config = dict(
    d_expert=128,
    normalize_top_k=True,
    n_kv_head=1,
    norm='rmsnorm',
    rope_fraction=1.0,
    init_std_up=0.0342,
    lr=0.00385,
    beta1=0.95,
    schedule='wsd',
    steps=3508,
)
Below are experts of layer 2 (counted from 0) of a mixture-of-experts language model. Rows are named router (the router's row for the expert), gate (a neuron's input weights, with its number), up (a neuron's input weights, with its number), down (a neuron's output weights, with its number) and show model dimensions 0-127. Each number is 128 + 24 x the weight over its row's rms, rounded and kept within 0 to 255. Numbers have three digits each.
Before each expert's rows: "comes after" lists some tokens at least twice as common just before its tokens as in all text; "comes before" lists some tokens at least twice as common just after its tokens as in all text. This comes from a sample of Wikipedia text that the model never trained on. Tokens count by the router's weight.

# expert 14
comes after: ".", " (", "–", " |", "-", "/"
comes before: " |", ")", "/", "%", "00", "e"
router:105108146116118129126117116142123149132181091158136116105138156108142102151124144125108130135138137075096118149146126171156104118086091089133142152171119141111094114166105095154125145052127160117139108148112128110119091118121148115115113116062135157114157129149102109101112130116122162127148130137134073139161142134141137125144105108113143125130115073152153122105116157136098074081152
gate0:099145102129157136155154120142102129139110097102131156122107095126163127136050131121172100108136104105138154127138087138163144089149106155098149102137081124150110125121117131133109124131116140107145127140165166135115120157124123141138117147110107119110138160158140052094153146164118126143093107101142112147111124167170147157174134126099133157119122127110154169120102125142092179092138
up0:143174149162118148135157128126134087096163110115133152141109082096155086138116132115128140126102094124168108150124114120130226121152143151124175113143129107162133151099164129098095119123158139122134159120143099151105115149144113146083149107175114134106093112134163107138113119111103106098108143132102156119112102126129110168117161130155122160113125116131143114132098121074118165138110
down0:143142120136111173117167074144145130169118088134119135136138127100092101110146086126155066147146143116111103103112139148128119147145157084103124136118118098116138164134170076124139113149113136096166108095102165125116129112120117138138158170120151167179147138164116155126136130140191136160079155125138149152123111104153137132119099118122117152150134141109091166114139103108147162133115
gate1:149100154178097160122152135112145142113148154109100144153103136109170126113114149144156164116151147134088149146110122108152149141087095146113157049112144105112125168072143179115109144133095184101136164151129154139147140151120120106128127155137131073134134163142091135150138149138125123125109127074109114091087149115124134134146088111134128127144120117089139116129095114136138134117109
up1:147114150133097146090103140083206165103130136117110142142122147102137175110104143153149143130152171120100149138099135095107152120101078159105133056138120097140143152095130170112140129145119142158134123150146137122148123155150122132137126148153164092130127170152103140122151155124161115150109126100088093128101124120120103161141118094126126135166122124103133130122100134166146125086087
down1:131133158088136165109186102092153173139138135079132098151135153137101105107091138181128131093138117109116117106131130186140115149123117174130118112142124095153134142122124157165131070133146100147115105125129141131081125157111136131139113133108119087147114133131117176146130114107097151145141090149125159125138128109128170089132143137140149100134093104122205149106111136138139127149097
gate2:122153145133102151144103153097203121143163119118144102136113090124104152098136142124146143089141144148134152128184124086111101143139138169123106127173154093141143155119113128092123112130133124151129099111114097131109135154112123147140148138155180083082108128144126132114103119077143106141152126116104153099088119104145124140114116081128101157127141125098157082203112113126139127134129
up2:121116167128113183125099164113135130123103133108119108135096138092138161126117153090173127127132162136118164120094160114099118121118098182137071154112092132153135134113120159135148146146162162113123132145128130094136095119125148165095090147157122086093129118128099165130129179102135183126110143139084123119126152171115098121124097150142144135096125132122125115173138102149157095157145
down2:155146162131123103105156083114095125109140128113122136143134108133112159111105113142181147127087151123121129116141142131118144146117142144098155113160168112125139110088132145141090125111083126115154119148129147086085164140124189120137092111134165135149077107156137131145135116112099135115117200107106130130119086136155116132166111159160188109109129089113152094175130116148157119129127
gate3:137140157132094087120204124135095130130095145101097090153130113126130146103137112167162145137096095135141149097141132137134127150178112148116143097116127149140154140098161155148081077136094151149108185136162129154144121124121127149138127147147109108125082127146147171140113166088153092114119136128093098139110100107134133158124117125154133144083140124169120103125153113106164147138154
up3:112118196107105083134146111128092110113094126131076095146101119155127146106120101125150139143102091117154145114165102137141080144160084155158144112143130147127134134127143123129083126140101143108113212128135127134133104132128121125121111141127120157122069130130141161152082152071155099100123144120147128108138128135140141146107129126147154168104165096134109129123139112111159093091103
down3:137149178120128133201112166160147133132118109137111138087088160129122160162123119129087078124072131113143110142109131118182134178161088151180128150140169144163162115135143156151104097095106177119125129122152125095093123131143092128145117132128145147147119147143136162131134102123111148115098126148168142135131101132131157101119098131125117105119141087106160127112106120142129122108096
gate4:129146104085153124160107174129173135144136136109129153124080135117085140127133121078116107154158135128141123115134130131155065162109147128127131142134107116134130140121100143143123100124079130124127097137109156126130166116149131092141095106151150167147105122110159125067097100113132110151124150111134100144080144176194148100120110096109109111134170098100125118109125113115166156097150
up4:113102157128111142118133163135109087121111141144143145164127151100089152151167095085125141146153108123169142096153189121108122134154091138148152079144159108139126170113139172143111085127154156139094152155143087104114088157140133118167126125180127097112096132138111175127136130110124152111133121079140162127089163115155141154143122143122135126112150156101124129119133106139170121149144
down4:134122148117143144109161125105120115109097130140123151140143167163137135124131112155079133134172161103109095084166136154099122140132147193140103150159142115130086109148151098127123134146131099111121127112097130133111119124122148115107157074123119104084107129103153104110098171160117121093142122130113129125138111143152124128111149086190130092109136154186123110120110134104160091085075
gate5:152161144144180109135110141136146139141078126144059163154132104113133171132129116127127149145117134151159119099122117118166119161141147145164095125120135106143139098144139103138131135110096155129123155140092118115105142130122159179110095106159120134116137157117143123146093165126174124113083154122148116110044107082127110144155166141129066131143141131118145106156143132117099150127113
up5:130151153153117115137085195115156124100091130144106161164154128130120200138127141156136143111163159115138168091138162102115108143115145170099105143101174104129166130154126147136126145128103156115108153131115103144102123142110155139125116097138137130128133135147146117122155171115146093072084135123140147074111125113138108143178171089135100110133128119126134116136124144124125172130089
down5:111168122087121102132149110114133148084112098186129140132154169165117156112130131154133149086093145112143128132104134091144099139168107082137161136095130134138138151133130103095172117155147132164153144163128122133096158117142079102122144141118164138127079142139156165138167148134124093154091157132086139112120126104156114172121145169131111112107143121159127107106153143139100166146133
gate6:123110158135149150151142127103140195165095105103100108098136068132105144126154174093139142091138145181085163120116140108156131128146115137120102091136114093090133134119175126096153095145134119121109165105119142101161176135089136136130122158115124119109154111135121148098121124114152154138145133104120135118092132097134134146093104154143144109151138126083181123126110103128078123154133
up6:111119112110134120136136114115157103145097148095106119142156097127157122138175132078155111126124184139149142161135123134140110089102105127112149086107161095073138175121167106092073077114127142129099134125085149159111139118099118114106131133147116072130140123170109135088114111098137135110111123106097127111121139111150137152128093107137164162143103131091131145167128118080134142133124
down6:131117140101118132184178129116170124153101122130146136180110106182150131129175146139128115089108146160112123141109148146145141115135133127135131093092147141139070130097150150137136138134146115149147140118091119083128128121149087134163122175105089120130129066101123152117142110134108159127144148157123145153080090111099126110106131164182121149121160113132141139093142129150145086158127
gate7:126094185167111139173111160126083081144153103127106107155139124118133094161137149129131121129159131183116124108095130137136128104102111157158147131105117129104145137103136152103108135141144167146062151113123085143111126148139090151138107138159157094125095117130104117178127143105124150070120098139144162094137108124147093157162131103125125172145106109094130140129127138153154124097125
up7:123122146147099107124082157136117102162116157123125133151122152134124118160133131126127121156135115195107140143124130135110133136073114126138117127108178125128147107055137160142104146129168172173108140118092122130113125109151108111103103122173175087132113142118109106167154121117107098098125108127122195081116154126122094132140185139153150144148127131124126144142091148153165120119102
down7:122184078145135134155134123146135100131152157134096138131151167161105116093180080164122153122123143137143151141162099128125142123137125131157118094112090127115096140140130111127140128161144130144121136120130125151081145170123112142149107099127079128146151090094180142156176131145097119125123139121120190119141105091092112127128173134133147121101134131125176145081161155144112131162108
gate8:136194119091125135112111113139124100185151120111150114158112107117143178139144118100133140126122093111164167159128107132116125175130164142142103133142108099166165098147134128168118147139119130120136139133108128134171166138116157128152114087161107115126140136114107153133086175107121115145119187084124105123101128129112105103140147150120094148105141166122170101168142136146179107117156
up8:168162135085136132120093098100136091149170121140153143167121123140146167148154143135112156135123102106155150177139119114146139169139148127146128124159128104186123100167159090167139160131123095110162115134114132087147117119116152114130115106177096134131150126103095143131078131100101111132119163122154096137090139132107111117133129139073105138139143162132154154127112137167166097144163
down8:123115129136147149113081083131121132163133130179130152136090136146133160127112160112176110138084141140113122148141091133091154101130117082131185163112129133146137106051149129126153120113130123143148136116128138128169148094120117149167070158126118113160152186110132121110125120120141140158108134156084145122138116124142143098108161158105154136115145153144099095122169147146149160139115
gate9:129136160140050138126115128151117137110119148127113105187150128145096172118117143150147151159097132068110097131168154129115094121139098180081108131129152138131125110122116138112126095132144138089123141144129117153163131143156141136107157097116170150144084139165102136175120188137143131158116152152161115104127148124149094098151122128125115132149125142106140082103099113140123095142146
up9:147114167116096086137116168119148154092146113093088132164147117125089178092164119134127158170141113091129162112155166143114119130123129147090133139098140130093177141129127149101125084137119144095116148121114118170158137140129148103106165076122160135147100113139132164119158172092124115143141155147112100095108126124160108092154117107133106105121097131126150084126167106124112136138133
down9:091129166147148136160170144139140199131128149102092150146125129156088115126108106153146101157132187145107130130150165154109136091124113182109115104122161087148133162114115143094150116132147114134126105090125132143099093158161152142125123124128140103134134171101126182107091094129113164137136131173125158107136150090120137098145141123125105105121111159080141148130150154134151134138111
gate10:126126140127176150113110183140132137132103146107125130142105145124141129073102138122144073125171136132120162102135107082129144088087119153106131128100145150160104099121106143142100168127172126065111158130104108102138178114116150130123114089158165159135108182113101088134101134154099101086122119113131140113102097179125125131125133089104142122165137124106116136138128155144144127124127
up10:118151115126161149129096153116154139153074129102091112160109131122116121090117117109149117113196152121164127139097110076075151128111131136106130143100178117167120127142118115165144164124158149084132134143131092104119129128137118133156111107140163141078106156100124092114117166138117117112146144133158161154114129147153100116173158099130126112164153128091128189151133148149143128121115
down10:088167103113141122183071081135135124131124160073119139128165151118162110135148119141094082156143144131155148105114104112110152154117098116131128147110093123101128144156140114141152145122137129137131138072127066170109116135160131145147135115147113153144142096148155061150123115148138118127135111119134170135135109115120154142085128120118103135139148087096119149119140129199155104126129

# expert 6
comes after: " 19", " ", " 18", "20", "–", " (19"
comes before: " |", ".", ")", ",", "–", "°"
router:080162146102090115126130120147135114104126153126104129124118116112064143162139140145162083104154105149140097119106118124133148112091143115145140095141129087117133128160155130140080124110119101126141076118133124160132159125094132149107110122156158110108117103126208093121160127167180166091115109121155173119151162126106131146129110128076130109135128145115145156131140097121114126155109
gate0:136098136120162142116135182087154176108129161136104101117093142132109151118136100108095139162136142130147124177145142120127108111138131156164117148103068102200148134142093186128100143132090133113124152116156106113115134137098100136079094152141112146130101120114108129159095133099187124178113130134143149120115144149106098105155153140125151106139118109104139122118139135164139123135151
up0:113137098110123122145132173107145171139138121128152093135109133124096112118106118109069152150100126110137148145110066096128145121097124158160144138104099111170111120124053139120172167107141116100164165154139154133140115138116119109091109143109110171141134138102098130166101143095128128169087172135132120136112115125118089115189146157138116123126126139125132098134095162148132120136113
down0:147127146137162129147128152116129115142123096148124138113147164155138105142178090123070098100112145140137102149155097072125095074116123164122114136115123059136114122123127131132129130123113133088129145149119161121135161123094128092131098159125073135132106141151074091112123127116105138135144168088169130097161153134119120136157138133150136130108162117140131084103174131134181116131148
gate1:140053103151125144123179143160127144123132149130086159166131129133136144147111118126146109163114102113100117142130133136152136101141193136161140144123111146141139131079110139135151113136142174103121110128125137101111114104154125147163131126111085126150131174106121090139131179118148118138141156146125124148126102167152113141117122151158166074104147137096106102124118086157107111165191
up1:104127156138144133061140133108088107142092129148086153136120114119176118112131136066114143134097087134063114127144100109161128110120133141127142152070100142107097097118100154152147097123126151132143136114177141101184135148159105119164092145136151144126114187120130132123132135095104118156104125142115077162131112141118119101130135152100138129097150130139116124095130135127126151145163
down1:116139182093138088116149151060114112130170140122143107128153142092129132136072121130147147167140131169131104116152090131086148172111102132109134108114174121151113104114121133115112131139134105145115119171104091133173129130130134149159136094108201091108137124160146123126128102106096113064122147112117153145082115135133162123116144112113128118145122112097110114162156132108132131108139
gate2:131126128141158114088141147136100101154097095151111113148097113118126137095143116143160120115049135091155130115167167117139063112163083144119142160158125129121135167122107149106090139151109142123111148114124116145128180120117125126130129121156149127134084125098110152131166139107148159119146096106127116125117116134177140093130147092146148155086109100092154126113109144142174156087135
up2:143132141155143119099136146150089087157111145151116123122117132139209147140136101100136150120099141119158135103154158110094093113164149145089142159127133121111138120139112166153088134106140131091103153144154118127107098117108133123123141149114163112118109130137080156140126101113102118072145103107138131125144137137095128106138165084165171202116115146116136138125097124116194126122116
down2:129123165069150113135167121129122104149127125110118101128145130182160146161133153158111110079107157089114144123182110182144111125135096129141120144127123091098140081115093132115099138115138137125150092116152153119129141111096123125115164128074165131127157130193115113147113065105137167117158143106116172113139126100139152124140122125129104124099163125131123156101121109147091117121138
gate3:164108124142154131134172133117138142132109150122060147141111154161151129120099084120131085153116111115085177083179114126153089104155125143093119139103111157146131084096121162136098140115129181107081110116120115142118151141126114164092158110138179114101120169170135136093120147093123124135135143121140114154124113143140117145137145122174136129126146144098079112111111105125141121144148
up3:159099130133176159116123128136158134128113146157070155176114169164159114131119069125130085180127164146099147113168110135119103113113121121132122137083117126174131120110131152118098136111116148133086111167121128111089115128123132160129121101154147116129109179151137131112104114069118162124129142143136118167113087147134128154147167113134133139130158165135085144119143116143156149162152
down3:119098157108108146143100129090138140120146142144133146136162172125107116081100186115110102146090149114132143133124126115089148127118123144088144162100130098112111168111084169077118116104125172117130114126154103134097109110123105142099163106121120110137147129130136207096127115137114159098163174179124118154138107112156178128137149114145143138127116129092164134138135118162113146112130
gate4:173132125124157136108178142124136102147152122109122131146173121098183116098106095132140130154114131114140145103127139162171090143115102125132106160148090142150122108127103145105136110126095180118141201136152114137105129125108104099129090135155123112100166128107144155081096149151103097133138115137077100157134103112154148122155139089148164152084140159108118137141119156094130147116145
up4:120122142172173145109147139120163089109083154153105126198096145107174121122098082140162125114121133143094143117138119148132068113139117133129120128117111113121139127142105186151093113110105139107107162122128084126119082080158130104101124154155117111098139112167155120112121121141133116096166131101113096151133109140128134160144112110157166125094119117122137125131103091105153164161130
down4:105151122123137093137096157130101148131164147162145108146094114161086133117144130111158112136117160118164137117118141148092064146113114159148115125114101155131121131124154144070149084132134104133112138160131112147130133163123126199153116146158101142155117180123148122105155096115058130128146144114130144156104141118156105156132107067135125125157126126096152116105129122089151117150153
gate5:144156156065163115098121133128171124123138154094110119122153120111136156132125103108121106166119124082113132126110107117172119167095130132140103161124165162172103106120101130101134129136121133096168144151136167122128135119115165158126165136124104145165153156105067145117125123149186116114110127122101100148108082163114115123144166140118140136142125108072138102156114119152110078126149
up5:136102138120121081098130123145118089138154152127100104097136143139141145109122133113110121162129138113104103100113150141134089146103123122070149131112119166103124138078114139109137124177141112109088114132070135126144090102124094156125125123101162094145133118125131160137105135135106150108175100093135148196106100136130173158131125124107089154147128112071074126109123112149165116115147
down5:153185161139085113097116138107114129094121151138135134085109161142126143141112128153150103096132146153092122165119100141138068133152132133131111113120098145118079100122136128134097103122107125170153120105149126154134106119152168146124100090131149165111138119089149123121140107172120135144155122111120168049096141090147170117131087169109143158118145137155106137117132145090136132123153
gate6:127126144121113168134134145097147142147112095148132121101088106131172157134095128093101140095108110130100161092178178105094125126171141167129147142082109142124096132098098172154164162146148131133126115112111163139154131170129151156137133166095149116097094132104117066148121129115116129129138129122111110167113140127120078129098120122132092140112159123109174133136103113111092109101141
up6:117103154128095199112120141120133110158119129141127135112085109157148159157098155081104117132102133117110101117152125109090111116141132164160138150130132137130084127123081154129130152109204105112140125157103134105165135175105134134149156118081155118110085138129119099133115097146096139139091128152127108155119130165126099072074115130104125117103145132133149149117165120103121126147139
down6:115106136137111134116159104135107100131107172131135151132135139146110143131124145133148133128100188096139135181126158116088144154148145081153092129092153120127140148168142114149127119103113110120081118078097108165134163111132141112128120156081106156135104096157139125123141130161172141091080126129123155167138118154155141132137082141121151078138120078137122146151168096144133110169121
gate7:151157154091149141129111102117127148168166096138065110110139134092101105128165116137150168141129122113092176104125145108160167095132155141116141122127143132144150124115130131128144142140109149116126182174123155099132137105125162184156101118141070078127126115070108120126117140130115177156133114106149114117124120133116170131142095150135144147092081138107150112133104105131100118111110
up7:110145126100171127147146098151113159150181118142086120106110152152110106085129129140112146121109132146099134112114139113149154074154157148102121181091109160142131150131108106122153141158126111181125134146118180121102158096121140165133113090111104155122132110106101141096073147148112134138139160158134106104126132128131136104089124121106132109145123113111148079115138198141104124092096
down7:134104098115101134142120126104126136100124124185159086105112196153117113134118128142133173069122121101132144135151143142117125142141122119171109115129117118134152111107144133147094119162113113142149128121116115144162171111085083098145114131073127126124129129156064139139141113097120122102140109124113135079131126086138129168178162136132143095145108110183163157106144086121148120128142
gate8:111142151083131148102175170136108108173113149148158116127134127172172131140077103123096102114133156108147156159140131133105119138119118153123123121112139153134099148124104148112098182126110135138115147118111145156141176135126143098068138159114164133120122148126119146113127124141098112138131133128088127111103123159109146137127127147157140194089111085074102112148084174119117112089117
up8:129141161093122116090141163170106114129115115122173074147136101135135129146156137138130146131092138099123171153096131166160124124152102159150126159113161144128150106124103127061101121134110129162163159106068127138150183134114152132091153108131123109144118138123134125104134130125108133140128113159102102115108118132095157134107139164164139180127092088097128108162117159114131079131116
down8:116111127080118111150188152138123121125122152107131143133193134133147184158118120156130107137091149147104140093124107136120127165157163141137121169134125155112129134141048145134136151139117124107113110100153136130137128141097111124116142152156108098156122100138165076124124170142148168098107170133127151126149093134072161136105140146152115075110113093149127134135132146144128112161139
gate9:159156172129173138106112128120143100140093142136156153136133117120127194160176127141157177121151116114121115169167151131142088154117095143100118126130157122136104146111106164154128165164125144102104175114124135082126096134187114104132157133148135119114149122085107147080124144136133114119125115094105129136109146111103146087089115088127137128141138116154113139133153112153129070113143
up9:141150125169151168106140101168121078139104141150168130128142098086139169140161141120143124132100107100140115122149137155176154127176090169066118158095164121113090114112126132137125160122130150150143125112114106127151127148185125160133135099131113096122147110148133118100137176158121127150097108125070120116134137121140182126117110101132094140105120102162139135140124136082122147125150
down9:168124117132116136116114122168082115068098106121113098079126149081128165141100121159117095122125110099116153125173152152106185140158128104120121104110144158114128108087102162159097117123145103138143147123103089153125140097097096115165117148114114109125133156162117106142122111108127157133166098107123099090145119092113162099172133123136133138132102161165163147116135141149162120132141
gate10:147141109115146129124116120140157175136117111090145115156123098122167139152075177150143160121124137156099163157132087109129173117121103147139133107094119153174120113120113123076141147120139175134158120112107137113121131156098110122082116091108143157128177147121114098157113159139129110110142169101108125119110143135136126142119157124171108183143160135116173076131092157136111099122113
up10:119120117105129103101118142130156102129103132114139114141117129145183131124087101150158099168100153121103156107147092131156106130079112143084119128122100134158110101138125137087117143114103190130132148149118165105136123117101105154080113075119192131169181135158142155185123157123132126150153118092100106108115118137130112131150136082126126135143164126115143091147149105113138132118110
down10:123103145163085156131106120131168111107100154162172114112129145165089162149133177101143099171116149120097116116107106140111134099062136132112105101087146155152140089158171121149134098129128132124135145137116125098145140157128144171107103129115095115114154111136151133168124134169150094143113127115112171141114156152093155099123135123117137166133117095121126148119149111110068097114110

# expert 4
comes after: "\n", " |", ".", ")", "==", "==="
comes before: "-", "|", "\n", "==", "The", "==="
router:132162131167156103125168145088111137081087119117129138162135146139158144125125117130110121079094129174189111128133136100138079108146117110130137143109142121157115128063106133112172125110152147115099132097115088122125157161065139127156131150166124113120138134115122154112108151125116143165157157147119128104115123159101129142187132135109163131146078118136112138152125160121083138125142
gate0:112142119111102143173108107160136134184132104111086146165151093118152126141110138135098103104133148125122159080112089145104162120154160128094145145148151105172161124117106111115124151121113151145165128113136134200122106105129172175125116102119125107143126124135136109088095144090092119124146160145136119141115140134169115146140124120137083189113164114097124141158168117125130145125097
up0:089154092134092111148092106139144146173100146106091145143076105144146070138078106122110093139189137115107155099094090136125111116151134098112131127145109089170151139132109133097107146110108133117095109148156123108126103132120125125134098123106141110159167125109135111086128108131118140157110145124126104182089152134145148121142104128085112134109144152111112161144132140173130157093139
down0:099128149114137106139119153121112145147116167123144125114102120092116108102096088146135110144108091100147127154131091110131119154130134128120082141128133107171110147149094099129166142107080106136107112115121133123120096123153125153144106105096112136102174074137147084076092142104177122153184134116128087168123138182129094090100113127130106131083151115122123128141130108116131157146084
gate1:103149126162092143126110148159137104149134119120145140107171104127141134122112119114131063143143139104099163131150082122119151134089138132130163122085094131135119149144116140132101135131108148110119124156118146169123094144112098137132123109112179123123076132167136079151096102109100158124170145055131130157129147179189120115117158114138138111129146139117161126107128082108130134100155
up1:134133118125135117129113100177162112163106125131150108116154112134142142134120188133165123122126152121119148160175092098133134150088132137154141157104114100143112150167111096100108120117130128078140176156134139156119140177085120111138103104096116129092131118119115108124100116125116145130113156056145088169104163139137166073155131158110125126153091150123125160143091147103134132136145
down1:082175134140095155128125136142109091158096093131156086129125130130117101136107145101118151169146104158159126145141106131125137114138093111114110152131095110106099165142099149174145129124115102146111135122100105138091111116128114068120142149115109160117129098201107134098125098157127110144155100096126130108130120163099118134134124146107099089137129138136091134111063115115116065108115
gate2:139098191162072120140099118126132135130110160146103131159095129136157121135174117081127143133159115147114126120153143145142149114125159117135155140132088118116134160152167131128146111125162106128170164161130157151110097137138128122106116106114148197089121162108111131125099125111151111137127145088103122130128189107143072119068122138097086147100127110128117105146159124124118127143160
up2:167104178193077107129106126113163110117113144143094112176124139113156143139138134115158142133182110134116116126151148161147141133159154127141124134142126108138168152123167130140164130109167116138183177136156151138129087128146133136121106111088142181084126155107121133140122134114147109117120131094131127125130174095142095172093139123127090173135103109139123132168149131090118127134130
down2:139128117097141120150118122107164146062126131102143104095145163151138135100096150142143190116152119204123139130098120108120107163161127103132113126076115142090154174112119184136145150138139135189127080143139148155151171102110125131128139115144099156117133135148129166106111132126113104115123110153166128114160123106114151151099108114111086138114126088110127114144128138150112144151113
gate3:157115102130141163157135181110126119151172175134126153145131101073147111174135137142107106112153116121138120149138122124072166119109147118175107102145143131138133110125128140196135130118169176128126103160103124080179138140118126098067139115128099131116119127142101133110115144109160122137096152134131144160085113125130103145150097122105112176108145113120125128165152127135166128111155
up3:128117124125141176153121137119123156140149154138151135136145113086119135211136144150122117121116145135118145120126095112064166092115167135162096124134135150173142098141164126157113126127154145111146103168106124115170129117136130125075144117128101136123099142130077131104099129111159141119112165151153140176111148094141106155156095149131096159086130131110100143173147144126114133105166
down3:140188115127127141143165139141162151181122121165082127092097151127120087137138152165131102180148147093156103145103125071112153113143146107136116149098172124103094117122092080161141127123110146103092128120140124139134128112132117114155084165108118124109095109136159150118126110148123103104123137096167174137148140098100080120149132145148148142118153155117130098136132123106157116103150
gate4:125109187139098125126133144086120114120129102113115154157147128108077106134118150126131148122126098134117131154120195131117151094119166128130164108140099099075095114134128137112155095164105149134131115103157130091130150159126123090139113134119116203117133139112154137105111097106126060134132123123128116143091104124115114102082105099130133085113169120096138119087124133117138078147123
up4:137124139132098136109172163152108101150146157121115145166156123071068131118151156082127135164153091104105187131078121150151151089108148110134130110116088174115122121139152104123137123123141159140155144096105124134162130147107143114130109129096112125119117143120127116094145146093164071174129134126108126129116135143151142158086103172131096096127175142144124129129132114152145108148150
down4:143135193121108047098133167088123110163149137111102139117098126128139140112103145088101151064154130130115087108066139117126156173120128152120132150177141119115126121140117123103118151111140119148133128096106148105109157107149114121103113102122121107097114096085123140101161136129137108156133114159141165117120129120085140110106169117146141126095082105130115096115128140123120108123096
gate5:111122126118101144130125150119111181095119100107123154137116134118133118120133114122122088139179146114093170098105156117140133129138115101132129135100139065151135130135108135161152147119142155123111121121148153119111142124130125113140102132139092122133128168148163105050168114112106097092106117094177130168095085109155109144162122092118126165155135106127100165066102098109157120133106
up5:106087116122108096064076099137143179141112132129146114139126099108100150163150149107139153162174156137112133117106150118094147117083118148172159124090148102124172126138121106108132123181136156142146146115149131156140089130149161139118110114110101109115135143139143080130135115099152098138121150138139117156142136068131100161128135157150139181127146151105095137129100136088131105128123
down5:114155153137143114101131143163124160128146134157122163090097129095122126134119124142132072182123157106145120122129143118122135093141127151141162127123127125112105149136122115114130101167127144130098134133135151141083119127088106127115087082077113071102131122114126147078105131122113092124157125105154106078143130182138099063135144192146129171129114105107111118136121098125108161150127
gate6:139167139159087155078119138122108083143153095115067096143139116110131130095140111106107130117102104107121150138127135150137122163124147173103141130141057134077109124144108094118141128143128127108170143115097089171116158155120114143129114142142096124087120066138171122127130136089096104118099109104150148174123143114124147135130085104132104122102141087120128101116126130124154115143113
up6:106122148122069170151111125160108120153129106103091109133143097094159116121115130131147124153138134098129119151133093145098146154124174152144081166135080134131129122148127109137163141122159150097137151124148090147124141103162106116079082129131101137094060122130142101155129109132138156126096130175152144179122151104129136134098084145107115170102112127119112131161127130107146109134083
down6:091137136147127097140142124123119133103131128162147120096129140178125145184128169160147199070120133148122157108100142117128111125105155137147104124146136122123114146136129155116127128139123104118060093136134173114111157110153106122122162143165101134126155164079097135109126131173123160107151124128116075153137155125112160173092125144129135100092108078141146131141119153127148110118105
gate7:106147158109118130103098125144137104136129155138127112156075115155134198123102141067123153125098080143112168125127104116126137114094109144136156110127104142103121151155074134153085189095144128134128120139095155146154124124142087118144131089116148137118106165123129116161093111148160114151155145110136126113137143101179124135095142150156111159113160103125148145096118149151134129091164
up7:104140152110097156130130123131138164113115154140103118144125132133132209108118129058159144142161104130096120127073098141120154113134105142152138140098105149093126171135142130187106129126140131139133124100095159181083129116143106132151078148121169145092115184132102127155109093121153141140135107119134115122119146101152126119115090165150107148114128107141144101134144158119127099137156
down7:118116112139146137121124120122155137088123116142139125115151179112122117118153145170176166139156134222136145080122142130122108134137122112133112153100087150097146176146135163135124099151146095170147077143130130149155148126117131121145127143168095118117154106141096156101134138156144127112123135152134102102145126080109146139091148093116118132108125086119152096152101146151132161175150
gate8:138176128099138184168122137152144122182139129112161157115116105124102149164121133095115135131129114128089156112143144166146127126119134154138185168134123132124117088152097126100134078153123114131163119132090133166098104111133084144125125153103096162088126117139123074119094139091159113105130110152120144112105144147153143157131085130134115170118153110110140092122110118131173100108156
up8:173145119083162146137142136162182116181107155147160117103109133125117143155133144110133149103131130146096116122179123153146100094134112148123173136115162160136123110110118122108097087144133139129124107127112149134114142124115086113120174139095135094142097078114097130147070168135146148110127148121119106145117186155149153122154080150126168134105116098123116115110155137165150115113152
down8:148116115104149139155166146121139128133117109145087147157090088115132169133156099143158154134122112050116138131155140162068126151162141144124125134119171129114093104133137119119122153124143140099162126121108179132151095124120103167119096111143139166155161117143167113098122055102107118130115125149102143141143145142163152101101151129141144124125123121136089144135092097135157111143086
gate9:136155104124141142095137101143146100133123129139099130155159121137063133121108103118080155165071106136086151085142144102159127126118110143132133126122106179111105128206104142163128126134088157116106099139177133164099158115118120105126141112133117154126121124124138113148105144120175122143112108126085104136163097118101147104101119155124138162070142141114149104115123158118123118093117
up9:112145086140152113079145154139123091122134136118124155144180127114089093168094153141086150153075088132116115137119138124114116118112074127147111130144125177135110129153096150139132157118123141140155078123165135120140139125117093093112158100144120096140120116113140122167115132162157123123117128155100139117164100092093156101087122148147136196108134124140133111140100141101113117077120
down9:092101101144111143120127091121087088110120098131145106145136190133093116154123145137147139146112169166110125086097103141099145127142116119117090141134135154127143136162113161156097149168114111157124074136146126135135172117108114095112178137129133082099139118123115161120127104130137110115132128102121108108180134103082141177116171157131086153103141107116129105151104137139169106158120
gate10:090110164122143126131094149166153138111128127138109125106122107150112152107124109104110122133111141119146113136093109108137113157127112160157119095159142139164090182152124155175136136147103108117124143195170107098155094128137099124142111135167174172123090117140143115140111114124122143144128113139164108183118103112159098108063137099114111152104111157112107112135109112116145077103103
up10:122128174095157133150099136149116123150134110131092140137087108126126141136132114088086131143140137121124124134128138162135127169125113163149103135140127139161131159138104136163162148138117108118141144176145117118154098116158124144116147124184134180119091097108172124127124116072184097162136125120154148134120136102184120130071154111100110174093123142119108117133142086114150080108100
down10:114161136125134101120144110159174147153120140154092110128173164126117098103133118125104124114129179141137118081148099092116128129153121115125154130132171134148103149152090136108110138108141131096113145122122138099063112148156103122125108166097138113129142111162105147063100123153115125129121150130102173097132115066161125161137135100149167155097078141114142103102120108111098149120152